config = dict(
    router_score='sigmoid',
    normalize_top_k=True,
    balance_bias=True,
    tie_embeddings='early',
    beta2=0.99,
)
Below are experts of layer 8 (counted from 0) of a mixture-of-experts language model. Rows are named router (the router's row for the expert), up (a neuron's input weights, with its number) and show model dimensions 256-383. Each number is 128 + 32 x the weight over its row's rms, rounded and kept within 0 to 255.
After each expert's rows: a language model's description of what the expert responds to. This comes from a sample of Wikipedia text that the model never trained on.

# expert 28
router [185 125  87 136 138 115 124  99 121 149  94 151 100 127  74 114 115 140 183  71 190 125 137 125 160 151 122  71 134 104 141 117 141 139 125 111  79 107 100 108 129 192 212 148 138 140 129  94  73 112 127 105  85 123 153 141 124  98 122  77  37 165 144 125 151 150  99 177 168 154  73 144 103 113 131 127 120  63 142  85 113 129 183 155 153 182 110 155 109 104 101 146 128 144 129 135  77 150 105  96 104 179 165 142  97 143 168 226  84 186 129 141 125 141 138 188 151 180 100 156 111 139 135 127  45 144 113  94]
up0 [160 164 102 109 150 114 143 171 171  68 116 120  90  52 122  97 117  85 143 174 123  63 128 155 122 175 144 121 156 161 165 160 109 121 118 153 129 174  94 132 165 125 173  48  90 130  74 162 104 152 119 139  85 170  95 138 147  93  38 131 130 125 112  79 141  91 120 170 145  60 138 116 108 130 135 148 136 152 135 179 139 210 170 135 162 168 127 140 138 155  96 159 128 128 131 152 128 154 174 134 132 105 168 116 105 155 171 127 129  84 255 177 179 156 110 102 110 125 123 189 123  99 136 144 140 169 134 140]
It responds to: Infobox field labels

# expert 31
router [199 122  83 102 124 148 109 114 114 106  86 189 144 123 118 131 153 111 198 106 154  83 113  97 117  55 126  88 167  90 130 127 119 128 148 120 108 102 144 154 117 155 113 128 142 152 121  55 122 120 123 109 103  97 129 138 144  86 131 175 124 174 121 144 170 136 204  99 124 135  50  96 132  98 111 123 190 108 133 113 141 130 179  84 125 144 104 166 166 130 104 132 143 156 104 111 150 178 166  88 171 165 166 153 118 168  94 116 126 131  92 133 123 132 140 184 103  65 134 136  79 129 176 142  75 152 131 200]
up0 [194 127 165 144 105  98 131 139 119  93  52  98  84 120 121 150 138  98  54  92 134 143 103 133 127 170 114 151 126 148 145 113 122 135 130 145 150 103 124 179 135 155 136 147 112 150 128 136 104 124 120 133 146 115 125  88 148 101  72 101 148 188 116 142 133 174 137 109  83 163 178 124 129  76  92  93  73  90 144  98  97  77 101 116 110 144 163 173 118  94 121 167 154 108 105 138 139 160 151 124 122 138 132 109  50 109 107  58 115 101 122  92  62 156  87  99  96 134  61 172 161 118 203 126 122 134 163 174]
It responds to: Narrative verbs, prepositions

# expert 23
router [131  96 101 115 102 146 163  93 147 151  97 174 136 164 120 154  93 200 188 152 177 130 108 116 163 135 160  88 187 113 149 110 153 144 103  80 153 140 135 130 163 110 132 121  97 114 167 106 122  93 167 163  90 129 178 137 155  92 117 146 113 142 149  88 162 130 122 155  88 115  94 197 163  80 129 109  93  93 158  86 159 125 133 159  76 126 157 114 109 112 137 186 103 160 123 112  77 189 174 101 132 166 182 157 113 123 144 170 112 145 119 192  54 185  79 197 120  83  63 187 108  79 148 114  76 133 108  73]
up0 [108 170 117  93 106  90 141  97 151 103 122  97 125 145 147  75 111 128 157  51 154 124 158 154 107 195 145 155 121 102 171 149  75  75 107 115 100 131  88  87  92 110 153 163 120 145 121 170 153 182 141 162  85  70  84 128 111  65 148 142  93 132 114 102  97 155 141 143 167 102 182 164 160 160 145  78 111 124 117 138 118 154 121 197  95 162 114 144 148 132  69 151 216 123 128 107 147 112  73  80 135  99 113 118 147 168  97 119 105 126 116 148 113 186 152  90 100 139 138 164 129 112 122 149 149  90 125 137]
It responds to: Articles after copulas

# expert 6
router [ 99 140 123 182 169 149 153 160 105 200 120 173  89 134 130 179 135 136 162  91 157  46 107 164 143 144 183 160 118 120 145 112 156 110 177  63 130 140 110 104  87 104  95 144 109 166 108 111 100 136 111  76 115 149 143 167 142 113 202 141 176 138 150  91 154 221 177 101 151 103 111 115 149 149 117 158 128 149 141  79 125 141 145  81 158 131 137 132  93 147 139 145 105  39 112 121 160 156 157 121 155 169 132 106  97 126  98  89 160 153  99 145 103 115  91 144 151 108 160 132 142 171 183 138 125 124 135  98]
up0 [102 127 110  93  91  96 143 138 106 215 101 136 187 103 102 117 146  97 117 129 114 146 122 152 126 154 176 132 137 132 103 188 103  63 171 129 177 158 151  83 142 111 111 156 106 123  90  69 197 173 142  40 109 179 111 123 144 214 226 199 150 117 137 139 184 170 119 143 124 134 116 169 127 154 128 145 106  86 169 117 131 110 138 193 164  99 113 102 203 109 120  97 162  98  87  86 112 149 148 131  91 119 151 142 135 141 117  89  84  97 108 109  95 168 171  96 132  69 142 133 125 107 145 185 157 103 132 137]
It responds to: Pronouns and group nouns

# expert 8
router [153 143 123 116 142 168 146 111  76 136 118 133 127 135 174 140 122  92 119  99 156  72 146 130 181 140 179 162 119 171 166  56 178 136 172 109 166 106 150  93 146  73 108 170   0  94 109 122 157  36 143 137 131 136 134 153 119 164 104  76 101 129 164 140 223 145 159  94 140 183 140 110 135 152 208 168 168 147 120 145 176 132 141 113 114 134  87 117 173 159 131 105 152  86 167  40  90 167 144 120  92 117 147 122  91 120 104 143 154 140 142 119 111 100 110 130 130  79 149 179  85 115 166 127 112  98 117  57]
up0 [107 141 114  74 101 177 128 131 173 150 144 104 163  95  70 147 126 107 109 145 157 132 110 185 141 129 153 121 153 169 173 103 156 149 168 140 148 169 105 121 193 149 157 199 159 105 170 153  68  81 169 129 167 131 115 147  96 150 137 139  92 128 135 114 168 156 111 159  69  64  75 151  96  97 188 116 172 152 117  68 107 118 156 184 181 147 118 132 160 132 118 149 107 113 192  86  99 142  76  81  93 163 124 134  81 186 109 126 106 153 119 170  75 186  84 100 128 152 212 202 108 115 149 119 106 149 120 117]
It responds to: Determiners after prepositions